config = dict(
    num_hidden_layers=13,
    hidden_size=256,
    n_experts=32,
    experts_per_token=2,
    d_expert=160,
    d_shared_expert=0,
    hidden_act='swiglu',
    moe_layers=[2, 3, 4, 5, 6, 7, 8, 9, 10, 11, 12],
    router_score='softmax',
    normalize_top_k=True,
    routed_scale=1.5,
    balance_loss=0.0116,
    balance_bias=False,
    router_noise=0.3,
    init_std_router=0.00787,
    lr_router=0.000578,
    num_attention_heads=4,
    num_key_value_heads=2,
    head_dim=128,
    vocab_size=10916,
    norm='rmsnorm',
    norm_place='pre',
    norm_eps=1e-05,
    positions='rope',
    rope_theta=4200.0,
    rope_fraction=1.0,
    qk_norm=True,
    attn_scale=0.0884,
    tie_word_embeddings=False,
    parallel_block=False,
    init='uniform',
    init_std_qkv=0.0382,
    init_std_o=0.00529,
    init_std_up=0.0382,
    init_std_down=0.00452,
    init_out_by_depth=True,
    optimizer='adamw',
    learning_rate=0.00214,
    beta1=0.9,
    beta2=0.95,
    weight_decay=0.0,
    lr_head=0.00603,
    warmup_steps=452,
    schedule='wsd',
    decay_fraction=0.913,
    decay_shape='sqrt',
    final_lr_fraction=0.0,
    batch_tokens=65536,
    max_seq_len=768,
    doc_mask=True,
    z_loss=0.0001,
    train_tokens=262600000,
    max_steps=4007,
    dataset='wikipedia_en',
)
Below are experts of layer 6 (counted from 0) of a mixture-of-experts language model. Rows are named router (the router's row for the expert), gate (a neuron's input weights, with its number), up (a neuron's input weights, with its number), down (a neuron's output weights, with its number) and show model dimensions 0-255. Each number is 500 + 40 x the weight over its row's rms, rounded and kept within 0 to 999. Numbers have three digits each.
After each expert's rows: a language model's description of what the expert responds to; "gets" lists some tokens that make up at least twice as much of what it gets as of all text. This comes from a sample of Wikipedia text that the model never trained on. Tokens count by the router's weight.

# expert 19
router:510439437528599456530517539444505436522545489426561477406537529453508421562503492492464566438473583477486518560511435497515498464526502520455500568542487486473506470517501562435525521500433485483523497511481514500525530508436507495552485550406492446550504480453538520545494563507482476418463545498534514483524468492525491516505578564516571563506539535462498517497479464399554527529499451509473489443572493567469509454498450508503507498576474533535514448492536544471573476546498443523449548559483579532429442442498491484463531426468512494497467577465495510554480523586510503487532556460502497468530519502486439501519576477510501435497540515587500495557529519568566521475437562470548542545515547522475525459462519523467521512489493536528509490560595524525504475491525473
gate0:434539586543544414532545477518472449476508486514476521550483508534520464553460519435514519551476495526509454427517541520523500492544446511538512503478584478503480457463538531477517433464476530502531443454491512433473480521530438535439464463506520561476514508483446473504466514419516500496510560453449452509467517552463482471463575512446543588514559492483582511536500450531498501499539474506459412469522537479539490472463474463481422583560581506500492529505526515459469483481468528552513511538494519537518560467423491515464526514516558550454513527422536539595564394565475477558557513447567520496510462492418488445452510509453477563535456475498456531525524603478495527464536458550473433463502466522506476453451457484446528560449459502463468435487499487448567486485515516
up0:457489508531447519474413458506488535547452567420466492552503489567499498509461536421470518448450473501488449491526496468509548556491495490456523550508506559518531503527620455427527470467473446496444449529537437557503530524478522521483425489584565491509535452488490534525497549496503469501452442510475466468488496530513527462514488549483511432518526546470476475553565496460574492535519509528526488514507572469477438499486428503490498547413500547578439535535454492558507529468539440541405485466514528514464506512519523591564467495486429531465547483549565466526507487547550496592535537425516492505533429508538469424509568568539520512559528507501586543475470546538526427482547500551469530489523471495525430528492491561493469493546471454494477460531502484428491572464459464
down0:504522540512540486480477525532550482454490477503474540445508470456374516573509433514464579511420519510524442518494534445549438544493521473471546403515412516506452521486507496494502503486496450519520425580462463495524559507429501528487496494525504466481482452478492539508520485469546493496485486395480543457480430574456517508603506491605507416508496577491502471548556515547485504508493447468483482419520478468439568524455535496530540483549437447514485493529525540420478506534510519537528539483489513441506535459465460581496542509492529479563525530492475522520533542488516531569497545536486474478397485495452493514449532480459529426536566464528558448513508514443569433469491440502459579513499563491451480505389487510560520518522492459519450496526456487499457544523488525
Commas and separators. Commas after names and places in lists and addresses, plus table pipes between cells, e.g. "Columbus, IN", "John Abraham, Bipasha".
gets: ",", " |", ";", " –", "),", " -"

# expert 12
router:564533441502470554450488562547477448491517442479536506464535553421466477531555545518544503555479533461476510528472482527477472432502552490489513492544510517489488529500494605508433426465580483507479499486523536566502489554508456509549446540491473522525559494456543483548566579497471499524450510569445508518478530493527498516545509444491445540529492508418537484529458517527553501530442505469509488453503456464561498563570466539495526501441508413560539450491482521588516491542510468482523465515485477526527528498550477453504494455476519521478475540506486532444530503513450524480465434535486584474505463492529481460501426426474567437514481528528567445605527456563483561465420453426517479439473424538459435473446478544476492456532526547546469543428468511564504430545526447
gate1:474567511479571497403485547529518438518483462483497505485494557483480453496588460538549513518499535520496528407517437525450521409466424482552450538535484530486563535549543492541536498536492532487509475434463494478496461454572517496471537444489555490424492476527467510462484498475526465524566495440510485514470520472510524519425422470485510563477568591568509504483473546442575549540487510439503524498448558447565488428557497436480499480476513492523561457489492569517486473435473456446479537538465530479535482488509463487489543499440495469434502414494514485560503505533574485466520511513555553449527540510455406434507544561494442546531540526454485442513475486539447460542538462542503513578520553542455491523516573494439527466505553513468477420537538491582506510495510476
up1:508533503456526556435468511523549436543457471427518448477470478481441486532493509502534472466513562498529533465541415497473539490511474516497598501521572533475461525522473502470562544489467437470501415455535451577467462500511487456533483461442462518561480455479537527466513505435434505539530498522553563546519562459479516460439453513575529492588457586577513562466538493432485517530503486509491480480463499461527516582511490502516491502506508577452466514509557474459565457520494561578475542565539544533491524480548526555516476459480527496471495504466484482435451467452499470509469464510519559451526425439449482501493514465503510500527490533573528462547473453503482571478473407540521538458531518501518577447466537600448447532508584535526470520424466459501512451550555542
down1:513488486499462526534501476509515541506549536514553431535496410617585570422478517479467516463557578485458487581525449474433485546512431515483502495503416531547458509494427506538496537509566522557527447518535496513513450534553490533478431564517446476463519507457434475510544566511512545451409490547472482510427473516385484488493555495592474460454484539558522528520451478455526529467491514486520436471474535502457476540491507429488539461473493513517469515463494536475442495522526474481522487452555431514562557534516540508564510481506529446553487529521455489524521494507454537512564575421596523491513452574515561491448540469475518519497511560406519511489468497430536486504511509507511479510488463485475468496443496514512471503588495451509415559487485491472464496467473569
Sports table cells. First digit or leading space of small numbers in sports league and career tables, such as 3, 11, 15 after a pipe.
gets: " ", "1", "2", "3", "0", "4"

# expert 18
router:503616507517431486488548553489479532543568432453529452468513568460431539583564475520528492550416564498469510519476484472527478491497540568479496444552463516502449526499504524586470539444507461511426470492480489569488473535500481537568445514466426541515494432471567466605542551462454482494507542560450508579510532484515474470524531484505593492512488534490487550559474517555535476506446565479522529435502457514542507563510410506508540482491530449543516473506473512503579516540569453475519423500528499501548506447574498526461547562528483476466476535458472517489479502528536473547486468538469521532523421463508435471530460467478518483465449506509581459537464458531515503480444463438508511438511452492479493473458415513446571453547560528525546502499466498529549464479492538
gate1:486540475480588518451466474509565526504462512496521454501504530487467452460558421498475501500585487486460523452471554529507434499501510460481421486529478587516513522462460456484468517478537514472497513566547457564478478537470479539411412463506555469499500514498528523464513512439509464510418491587524532484491475507497481511482596550500528494561483463543491449539453435485495577558578471547512531560518474537518521486586506412504494507508510540507431502488483533493499496433534473518478596484436478467547436450434510553520416534475475521465525455502524518491476466441445545508501490560476546500550509486534558420494453462503521507588474515532434498480456500492501485546495476493555531516534497610533505507571543564584491495551463509488483498513552460436533488556567592
up1:437501483516454423487527502466433479554451447541460481436436479510546548531519481484543522489476535522475506556470419471549526499469514525543501512468541490554504554492540501466507523470475539561543516444511469466527425456504452537518477485494498522499501461488465508521480490475500526503552525406446504529539440460486515408555403428474548414425512500478476541453542512424414442512512454540526518518556485540557525460483550509486435516534481458464531563529491469518491449544493463553571541495546521531410440514524452473490445463546502594466460487470515459506458558526550519438440550503483518474491507466548416526524497427494435530530494431480476522493587484450428480466556510467438452607509524507483490465514493524484546432484537535536514568502527457495520485492546458
down1:574490453540492424504480469482417555465537511495547445555485508494528445498553412487519473567458478503488499492478407527459526504480517491508487572547528527573534435528554538531509498551501463543577495522484512463511531423477451433432442466558530559373531395525556520517531501478483499472493557512534464446419531477470498461487558499569529540571476501515465518443470473538591456530460432560580512505525445485515518501471506522527501493479495495512522525574566523511548491483484538480465454525467538492535567463493450478489538418524487532553506512526493526532456506486509490558539500492442495511443559546494473539517555516528547465504573485518519493438595518468539547509523523476497491560526564436403530520495526469466483465479534477524494491531447469496492525564490419
Name starts. First word piece of personal names, place names and titles, such as William, Tom, Mont, Term(inal), Be(irut), Rev.
gets: "|", " R", " was", " he", " St", " be"

# expert 1
router:557540520552497536559517498528479484494433513501534504458467409452525479474470472514499560425533522496532556494517483540516476516519406515572556478514519506469551434525417484505454467473489457500569479487471513474455533495518525442519579449508496502497520500524539438480447503530502505549557441518582467529553457471512452474483488549542488514523489427527464396521506445521446453517568536452441479468451494548444514518481555452539487504564524575467451494450574512431450533473524515498531581604391458511539451525463462511454433491483493519476451458583522507508556482548478475502574557525495540521502529454523541503534455519534436546464447485453484531433473484475511494516535567497469477478452546518506523539540479488447454498480504440567528537466575514517565551518497553
gate8:528476530481505526443452500478438505468447527520530466469568449518553469554425478560448447510531494481523507537492482524469515543533526480561462443478542573529521482472485485511518459534491469451499550448552509505436512529557567481475497505476490585503545454530410471533455501527558439546497475482526561409500462436459435476575562491556494543526522586507458539527548502455468453587545518533430430496509517501482522496561490528505472503548492596561539541539479442525478492508489507592545546527521477541495539454409462456514503466497475526532408491517531553544469530541489465427540489453509447531507451525398478521431496523531538581532518527468460455529468443432496519528453557508498500500463517471559536512510499487564520519504460442531557480549521512503417468479504528
up8:555519483521448526521555484494494510510504490535482456474498506518557445465485487519515535481580521481490491525484504413520533576474445578593539531516505515475549454559505444539485537535423488492413504476571454532528527435479608502507490459481507521479547515510551500506437469474507484454506502399510460488429535472526438498480460494499528486528521445519518550568479529487435508552484538541513504484516479499523465559506573602502521511528524487520518498471442467532462539527450507552559448476523505529554445499538444548568463436491482454481431462522490445546472447536545510481502511546501464572530482518447584444482456488605431480582554570471473493534498455529452498488493508540460535500445463400546522455455474497483433475464447467525502480592495524486504469409501537
down8:464537508544531604439499518497564513498555565455480463448538536592488492455512516530560478475440457448536481458495538474444473503594532576479552502527453473539493565506448515553486538386502501448443469500415436466562478492501561520574520468537510452460455472469463512522485502489566448515564536528506520531500560581472551514451497526465448502477431557508470519533503571522548521496551441440579524466504508496520467458517504482495455525550448528526521494414494521562535469508526454453505522417472505449491442412501523564511509484529524507483508527500509437482534530507572459508481427498534555521538499498478522501523549518460491472459549432462528496511446446612444464535549469476495472556527479502521574488515451517461484428503477506459485492532551483479511511542449469
Infobox and table markup. Line-initial list dashes, table pipes, colons and == heading markers in infoboxes, taxoboxes and tables, e.g. "- Born:", "| Motherwell".
gets: "-", "|", " |", ":", "==", ";"

# expert 24
router:417539480509578421479508487476530527456509476411527503481494470505545498538530571553517516462473565543437445586503501522543506558491520519468452504553503514470539483520504505533485459520531459538505474505510552498533505550486575501513492481498455525528491499515528479495548514440456534402468491482434455516517464536550443546443519451459554470442551477541549538502519519549513483492535514520511518472497528483562513547532446507517548454579490387482543558472450444494470581537557424437437445492475507508466509486550500475556558542592540494511513524429471491456505485507488502504549562534535558465529403431564529516532522423458513462501454532474515470464449461526442529445425489499505543453541485535515520524460477457527520437586591441527534526523476493575523528533547506
gate0:463498519485457492463438468496494481425538540539449518482509544528488466471489537525485488527476520492541456470414532504481554506525500490512480457489500496506448484523501483459441499487540503512501514459479597467427505517564511572514606498575431487535546460470508462436499510485477474490452480372504598489592548470459500475516414466509470512473458556547533447574567469467470450504475489438523508548469479489553553470472586474507539564532502491510474521464572440540535524511488493472548460442511482524449435443538402492543448474464496552545466496450561530530436459458541539559498443486536529462490532491492506473489474480540444502525508525506393496530520538590556428504537477468460524542465543540469430490446550468535479537526519548488458433535505555519529501539504459
up0:446477557576516477544443499536504542465510461483422441526553479480523453490516475543478407564440499584503538561409473569546492492431470501525424479485461482460487528501458481484445460465523453452447510533499530533490457506486476428579442532494494487549474460420500494485548466484502481449436484457535494435460510479476556518535496527508528487492522479484531510536495542538449457507488433536467454519530532530537515497433497449496445439487575460464488506459517563432531495536505547452555519546485526478442533465478536581411457525519489464484499480480494450409553430480536548509514483477574521483463458484483579473535527482516498499557505516553560482418500573538524513579484472437409525446417498437525563495496512537466454568506538556487476486494505434511493488498463497
down0:487512489521551484485506481482582468483504445492505423501475455477543562550391470497434489522552543567466484485499487532539558518498378428536517495431558537503500525520436504469500460538501542433525516498475479513426490487423538516572535524486554449547539388470500552518530537464450458481475491509532524546550522580425427487438522464533483510462505438470527511557462483516402469526511533534485542467543498467485469543537519515594484423593500471493487481478511526486468464546435476567461516520508490541560525476478492569528517410487481450505501478544530527463494480509461476471486541532516483448458517473520529512481422458488524503474479495515491565433431533496510381511464494557506503448491497514544547496550502479485535488537509460563444562502428512519556498435504475
Pipes and to. Column pipes mid-row in sports and data tables, and the infinitive or modal words to, would, can, will.
gets: " |", " to", ";", " would", " not", "|"

# expert 7
router:442503569422470491547538494487491505531503485499479432547561524492536540463543526474504465533467512486475478488474472512541532539504578534473495468508511445457459552532516505489472503453468444462504482581453467496478502462489489518574482515473480551499467440512514512536555486512447474418550601536515440496552558430493544470537533472571552521494512480549531529467463492530528528541407532477563544464479551476440471566474439555495469574473537435472541512455523471487587445572522485553440517521486533490444533581546506500526505504480466536556535550476566577547469514498486528551554559466565483538531523564550490525518496432527509530473457565478484421473480471557469528447531583470449565422473476575468474499446449454539454513553501490547503491513478483533532538440536448
gate0:473458532548518577510506495444518466586505465496490477435436490547430547471503438520482450478484479504526483427476540476490425488553536548558405519556439537544538521462485476540420552552538507496436552550481489511539490411524474485527455518428518581512520533474531507522429521482531549531480460511434437514403450456471503484499498496488459521481539467455522479489500470493496491530525465480527546563482513494549521517480481565457530535504531484504496509451436508545506485471544484506483555514558492426525470421433464462454544516466468531491484430473503499518464547491492486567465450477467560500475553493581503426510529406544473516553457453569519526474502517490528479489562522456559516573492536499471407545457540498495464567433514525487432458436459448454451574511462535
up0:535506505499468485453417561544483502570557470468535505529444507502524511459478533538521487479540438540498465498466530459453613461531543560525523514455483558426453482491494427430424540427520462457463500497528473516521498519511488519508549514555475462439520469501475476431548496530461455480536480595408509486476531508505562504465419497538532563611488508553482510450486514513447491549546523465471485470491495510546418462513491433464531541539508453514474526493544448480494548505511483533427528465501525498483472542504494510554500440499462488505564547529461487569436518578438485559465543443527491540530568436529541590495515528515438506466531479472504459484536459438488510494536556496472522502589477430550522460451488516569552542566410533476467480452486493560508495488570477
down0:537468471459522482498497479500516533605506467553484489456539487524466497499501500485500498526468490490500569414528583547546535474454487521405492504435486507541511487511505538534498504505516542541494562540547508459454485538459547570571573546524511542480475495514474484483549589461468488466513540569552557477528502507475475468505594534459489552545488501472531548465471532508551492486516476502461527469444470513489471529561553470440479509554453564555472419468562473495513478552499475409511444529456524533517542566489502474503557581484470518485481382535532447545566479484459579520490503511475449470488477437580461547543436463469437516436508515551484566523439535567545530506443519515569513472453450506487629489521441469502509493507500442481548558478494522555493479531560470
Closing brackets after dates. Closing parentheses after birth and death dates in biography openings, plus quotes, brackets and final digits of years, e.g. "1968)".
gets: ")", "\"", ")\n", "),", "%", ","

# expert 15
router:489526470515540492501496507449431486498509539472501573469536542434408553494550534437569510521477477432539460549483480437484526448527544561505438510537485452506531498473549553557487502464479484472495468544491514529488469508480435525472486532494521514575439491532563553594471554519491494547536594570495452584452526541530471476457502474438537496505484526451457486414425555501493514455465497500543485505572520519473472531506480542540536526494542435546525457513447516541534481495546441528530500495458436540523511492545560399522550514477413478426518505499439498500477562478555414479545492585460544513505456471585502528524445405469549476481543488515546519480462501446490464473448467477483464510540478523500477450465452527470514483577522507502516489531572568568473455516543552
gate2:502564530442507478506558573476446509441532588470481445466500467481417439480513430529469547472567467534536528503521519466419468514529563507464474474490546464571516533536492511481598523560554459490537509477494474507499480441483441476490501455497561500481488551442544556486457507428483466543475538444524470476450513493474532438493540542524483526463476482462558436433549506526528479483536474466472552527509493533449557466550424509497482522483589419462501493594536500457518516422451459533492559534497435493511461538454483550470552446462458528508508515519511468433480528501537513526530506514469569442509541565557497568513501487557491412576469472516545416466480484448547505484449453480526521586510503416587509550512466491471486491467501504464515497545473457458452492582501488
up2:469465425451528489523461509524500547517470474462523427485503595568497544433527462569498504557523522485545546579485482538456530502488502515431529534437490507430514477504492531426489507476423444523473469452433521502515554467515516463550426500580555540549474407438457475466492522519548539510494424521481553523593493516513557528518468468514480531458436495552538543413523517435502515555472551533520467509535510520518531486432528478479501520512521547522483555487557494475520557515521490518479510525472491471532456450470476494486462529481460450494541535584455475516517478549539492514523427433532483590521463532448468434488465428523478453510494526554558523460562463595432531494476529429472577559475482510477516501537534453468533559444550551500472515525505505507552556430525427
down2:549519530527603472454472508440505526491496394567430502449582535419532447529549494529542450510438491467520528508519539438470499500562527464538554439524534489577563502472456450487500466521460459555482499499516541412519570489546459429484534452511548475505526544473465513550504554498455445490492511518457455491464503525465551470462485495465539548621537459458496518521538533554500538526511401492566475484481574516504529532466452483521495483516542501458524458596460518448503523488479471587476512462529441525475467531455499510519548475556526563604487479452514436457540531519511542517547443500478474489560477473470503518518489501453429490536480507549439457470534502480496484481564521502536535456521464477463475570468464518494462586486467483509429483529462476565549455576503476
Main clause verbs. Main verb right after a subject, mostly was, is, had, has, plus past verbs like moved, began, released, won.
gets: " was", " is", "ed", " were", " had", " are"

# expert 30
router:524487466478513440509548555583486541553507523464572447512492519514426550511527481510473497515450461478421471527495489448455510466475539529449534435575496545502442566491541526576600585514514409541418452538515517521470446496542453512538366516454497480541510495479497443535504553463481456521481474541506505570508463452462512511558472396578525426512462550477471492553449492549499467486530527502500527487510548510460478517531460463476571556414468418460452472517440516513567535531555503458477486476580572506459560506518514498431481555510483531521464530476491497492468560550514483570490504530489511481497470430483447541526446487522482476445499488429568454475478459504468443475449537492522511475494504499533503491438560502484528498537537475505528497461439453501572543490535484
gate0:442469500476611500538548436430507558463496467517509482492445474516588453471496458523446487516524558458512572443510510484457517525532476465500486511517489391472483441496535454554501481545431552465540542552525532488454492464474489465485470423521477542507451532440517546473499542463558464434473542534502521533418460446536476474449476486499462522490564519545609487511542489488467530540463495475541499487485486533484452484463496475550468475447525510461498468536449481536481404445435458528547531465469475529540553533507504493533473451476507500528513451474521433510518554462552549568552538518477434485487485577536490511522544522434550567476490546561451560483499542444555523540605487537549499519569519476516535510462511452521482565470517449447486568534607462494492532509560468
up0:514485523402532473460559530456514457483508518519443505523499531471535446497468448464568474593466513487536471511486519484577537448530508520525460466468525469445418487446438454523411492481516529486472527561453532481555477512496448571524496538499454510533420480492559429480556513448499494539485449475491525492508486504520458557545450513457527435477557482531527526473507459470516504497541582480518468465436501499496467502534458513471495580529464477547490493527482536469406525541484510523550500514454411481511542474501444579596464582497505431505520483513492463488478521532551482520514464522570461492546558450522512461492529458470548451441539456423563456590482465469470500493450428425492503523515444485392530475541470486421555498491449520523432555559529518506547476490439464
down0:539571487504511518489427476559505530496448421520459518555481497536481404448580491466595439515458503477542454556447519468490578486514470493528501462528525556487525532537426495566476494515555504497511453545487492511483485453469450507562530478570498512523546441469534470531522530490441556491561536549501468572532520514488571455506412523476518526506486475489489484497466512569468486473506482467531458489512445469567507493489497499502632541437499559454512455517495562585518503519520465410500407489539479504532536528468493554572531492487527504504495491521470467508522496506556519496534477490547584533515468511565507491412483462415574513471451547494564497499442479509492470396540456432450501499483545522549432488473572525430570488482544534493511454556528533501545540507529549
Capital letters in abbreviations. Single capital letters and short capital pieces in abbreviations and names, such as H&M, IJ, BRVM, GNB.
gets: " B", " M", "M", "S", "L", "B"

# expert 4
router:460439507484450502494605420485480525431560536470451475532468440478428543516443522457466479508508424490478584484488549569404464530460523526454453469442418542491469559557496467505551491596480503489474566483553527368468482435511470519448498564449500445468494469443451471539527541466467475491417505506494487530498471497509526471481456504457445527483494517446467548530471560508545468532490523604466481501468513502503519475514451497451484498546471496526522551529475495408479455449572496520505487469538455522438531523498544489575558554486459556540472495441486490517484576466517534513509488527498520492509471490437497492580479481505492467542516501487511478508581455499481445525437546499531489575421544469556455515552522493518470461442457437450471538517422506500503478512465492
gate0:541496539566562533523498513502522481410508504556481523475467503443533515561468451577492455534533533570514537517533462565495520455507434515498505525458528452531541494475415491479549434446512524521586536454554499518507495519537447543470486533446575504440516503496446579450531497478509518533439447543476453502539490551491521452483488525496499487516493504455556479425521418514494476485550504564472466511493540590567479476479557535549413506437449543527481519491450476441469497550486514464464550528461492488552457547512522481463525564531546586544531536542475470557493533467510596498479565503527456458566473516472532477570465559526460511515546532554487550504599491483524516464436558593488479545570460543536495572509524492575532541514534472527524553574536507495540521519498501
up0:504469499498542439533563497466454520545547486512424510497489520480458489493451496548527515577503480502490527469588412493496512580477476529455541493464506487492525424523526543515520476410507449497513561471503449468542468483551482498428508508557577435455517520455511529534488558502475420445520549521426559511459502463520511422552441520497457491527466545540521466542508499496506467445477464505473489515459602474493532426466448582515485556520483490491509483537510577378424520463472468478481558489442459586508503474457517563493535485482476564451516555412496528547498498494556448470582542480504529524495482434392502509533541597534451452498513483508525543506457502477427488454530542530510458473523541507467533485515588510516451474533516499485488521569450514512544484437524485
down0:486510463500550473535440488457530430474511545471457480465533506489570532477479529488527543601520497453502500543527494443476530576550493547536495480521543493476483474437564468561498483536550518517486476475515502452493489376539510563536439489413528450507430474502494449512491437355477388485453580510563504496485480506513528573576507535539583468532504610543492547559520511437448496496473546525494544452488477524539501476568471511466466476489511536534576433462489588509524553487526510470486498477584529441507511492524458517565547546495501528484516495480508582485496460502477516499505469539559489549478519549488522534472515555516490478494442420480537481463466520456533505475488444521504444490488558497522527440476484475511515607479484478525580518455471458515479561507541479
Capitalized name starts. Single capital letters and early pieces of foreign or unusual proper names split into fragments, e.g. F-ä-llman, Q-ing, Bab-ylonian.
gets: " S", " K", " W", " H", " D", " T"

# expert 11
router:597445501545525430485462516509502516498519577477510489549459474449478526483540535542441541538498541491571477490539463447492508462489509486432518594433525484473536453453467475538495504533544541581478454503422467486452549561495447485522519422539465526511473524523554464495495499470508495554472463508516508469492579500516563474444529596498553557530443464475534523578452522554383496448483501541505460485555461445426474515493481514503482463488448482466555511450524538506449467542495551499478508506542440528396524550460458499551475464527394446542503520483493517398500541528484456456531450436529571498471494557507534512437535485502512476557525483516474520481525538533484530518524447526411514506478472457559512472534445493553465426454530461522467425534515449496500470491437509
gate1:494475459436480497423494461476540555493505483538448483580495464480546474539469561505530449423500483492473473482517428507467510531479549540499446508512420536567508471493601461434524497530430525463544521474503519477546465536442501557452444509545560440449470527527528476501487466454476452501527485526498513431461481471446491399457456531553509427541531545531524538544549425527434463561500457520531520534544516455493509477554467451490542451509458509538571465532470496430490434458539480485470486582523521510510531463499453498464472446441547479504532468563417510505491493517451453543524547461456547456556463513429453482463484530500511525576539458507557524491621584538469504521510503520526544432475570475513513476549553509440445483435492539471505493557555522508455491518455493
up1:518533442565484488565418485552548542507436483466463446524459432464527571498519473550459538455513549576513458473522443497453423452465543521511574495573479453440490501471478495461533477553511522508590522476483459470446441518545468447503470430465466546488495463472446475521452555440519426504510456514487431431522530489485474477479506510510571479472517523581523561444487537505559479494514484474499479502490525483507535523419482530546499493545478458555528487481532498458458483495512526442591473508506409538528492569467529424463554473510543423504474523478502494487494546496449534434590503436493544493472465550451502476479534514552497530548545492543513559477557474518482413504466462433452506520530535465481567404563492475536477481472466488490450550449464516525453444456474433
down1:477503517514566525522499504432464482502428515470452508475510512546526495470472552431506497478459532536547456545497437468485474444499479497523480454406465507466458476468554443482453466475521488598504513526513451453497529559473558459542599550472510451454444559523509525608539540554504469491459477531412540515487474494549514553554552548514445469551536497541519461560453572481476539549485536486485520536483508515438451456568529484580510459547538502498469442490446482418465520498503456510513486502475473450570539424500503549513517540494478509518508464588520506572399537488505532502521516457443567513501468490494551490525543487559596431520503456433520499443515536550556510485457489483382485503504553494454525564460551451491509468528565508536517510468535457481502489490469563
Prepositions after nouns. Prepositions, mainly of and in, also for, on, by, from, at, after a noun or verb and before an article, as in widow of, searching for.
gets: " of", " in", " for", " on", " by", " from"

# expert 9
router:507528515480503578478508490528558521570508416550536468464533526497447451470494533540442418541491472554485522484556582551563548524508452512546502522539433531526610458471491483399453422525427468529532561513503489538445519495451479480509482448450482534535569542477462440521454515424460555536458505546485491430501473534499501541465445462551436539425533498498477496539553471525517494507502522517500494554503496432578524405548522543495497441487481497523567506513478522549471526461469491559536553579519502478510523468454401452539450564503554470469548528504521505469526496545496546462465473539527473583528476460513578471472507523450529502468502555518447540481454522486534542498476485485518467478463438543483507486506439420569581532505501569496553495493507494480503488466518579
gate1:531502511506474533486504575451460549505434525506568517587469513454528474495447474534463552482579475499514532500526446521569516539521523453442475500534493526515460505470517509511517507547558514415498587468463526485422472438494498462450457501559562508437520519517458465453533476483450424494463487576552556480575432454559528516501447457510482504452547512521472510552475472449422478492488489536505516509540572515462535444533600543471444511480464498435400544524435417503473462492440479486442480479405459475460484461489508516518449506522550551436495526476486520535430509546450529498471546495519451588505491522488505475437520505523435511544449515513493569536545457501488531422579490590523512467461459497522510552558472485590482512464455492545479493475505521546558530494498515
up1:562505520393525491494505489544507500452569537515478541466507480555503496523549543550451487473549512415464492479458451456495454432548552485560554519486518489455517491549491501542518546503479487508503513527427549520504455458549477483517499460480537516470484494502527497569531592530512450514516483501587510615513555486486484518490499467549540396574473527534505459458521554488516442508480453446498590498475551467507533539561451436529503551534523492496503488499541524526504531458531586583458421497532446497540484527500570567516514494570524481540499493526530422470516467548504523545507465438547482444497580496476487534502437441504519482490453510445446437517592553472400533536508437504501524481494507512468524473556486575486527409459535506477526564468483490426433448459502477
down1:512451503425547569539474466541589474496522568496476550504476565541467469479514545552482472533533547489469507471473475461536473482490494528515453477507538535529486468490535523507476483496501473517544456439522504511544452497524572498491490411430432484456487505483505503478537561425498591469525495499491547475482494535550477469456547547540488539480501542517542476513551439509485490538508477575512498587498421433520595478461439507516541557472499537579505499470479498411463518537540451530501469525512520522494493476463511496555555548460434523463450477448495435551499519556484596453408524519504510450527444535544543431527491512465478431458560449539539544467528476495504539515465444582466438555508449575484431528579480599488554534475467449437524446506514506461497508481572494
Statistic number starts. First digit of statistics in census prose and election or sports tables, such as 5'4'.8%, '7'9.9 males, plus signs.
gets: "1", " ", "2", "3", "5", "4"

# expert 6
router:507572476490454485436507529558463533531552477484470437459497508473475561529550521489551499540401520480503506540457521458525517504509572495481508512570489542508472528509506516533517511452501418518428446522470520548548487524473465521526495520454489526587508472487552473544523562516415506441503535529482521548515532506477441488543538478435582542519497500533524551501503575556508423483440545469554515406512528486599490565577438508419555477481534449500575460520457548477541479523487485473511433512500493482514483470543530480496511579531520499460499489458417499430494448519537459530507468542499493477570444443540463513489463504474533475483486469515586482525446452538431466492462524452537457444534465521431501523474398460456562467608553567544500519499487509565545489492492535
gate0:523458485512468488507447477436536471451504498521533506496504496516565471469481535487493491472508495506518485539458480420546554543556476458491522530495465478457529543544545462555548549540568552503545465515558514416460423538431485525506456435483596437535448534535492502546549417485547492478475550527532471505544523483459469563510442496576555506509464505566514475468513498443505539547580451449484444562502542415503517477482436435558478453471432563466452457508481482432446437526516450467504465507570526529449454533507433539501546523497515449542540432577456530492563467530536498501524536437518517453471475514492527372464506466442486544519539484531454511468474456523544446488517487457493454536535518537529434488511428479554496460464551519443489518492441492474482546464510429
up0:516485443517461424497480466551503495465527447460518470489445514447504549468470461479515534485529528542457535537498536567466481490470420580491451443520468513534503495525456456460473475558474530479565503437555458468510536497477600551507487543541559495476540422598529458443546475516595501545539498523544499487462510537504526518541551421523461477517578539536514473468419524420541538499497495459500448474542467527509567491547519501510438479460502496514492496475524479544493497554454511524485456467496533507513436465439455509509445548554507505536528550449560593539521437552458437542414458468482477508508527502522461541528485533585476574518442510518479448456489490561513534453455433479514471501483499516550464509551516493460494451399579552560453508533564530485518415502470538
down0:451502452499455497435497479496482533579478553520487495430500493534509521515460521554483430545492521483540464553531525560532483528511538490491499546469471502531581468546509462596493428557520510451462435527528523499476441424433533560513528478484446427568432493519636454473547553510509549514414507512505432523479463506501490555557446524512532457473465432557489503556502510489486541524480467537501508528486496527497505496511507514492423434492492474460499453507464446518517513558507453518469557531510467456457415533449552431558564470494559459454512527444530584443522533439534473472474562529502521530512494445497541445573433474403482423490475489506441506454524508485506450535493433509475490482481419425473476538563540486494507539536470538470539461525481547515445483461494547
Mixed function words. Month names, pronouns it/he/they, adverbs like often, later, then, and the word piece in after a parenthesis or inside words.
gets: " it", "in", " May", "y", "ly", " also"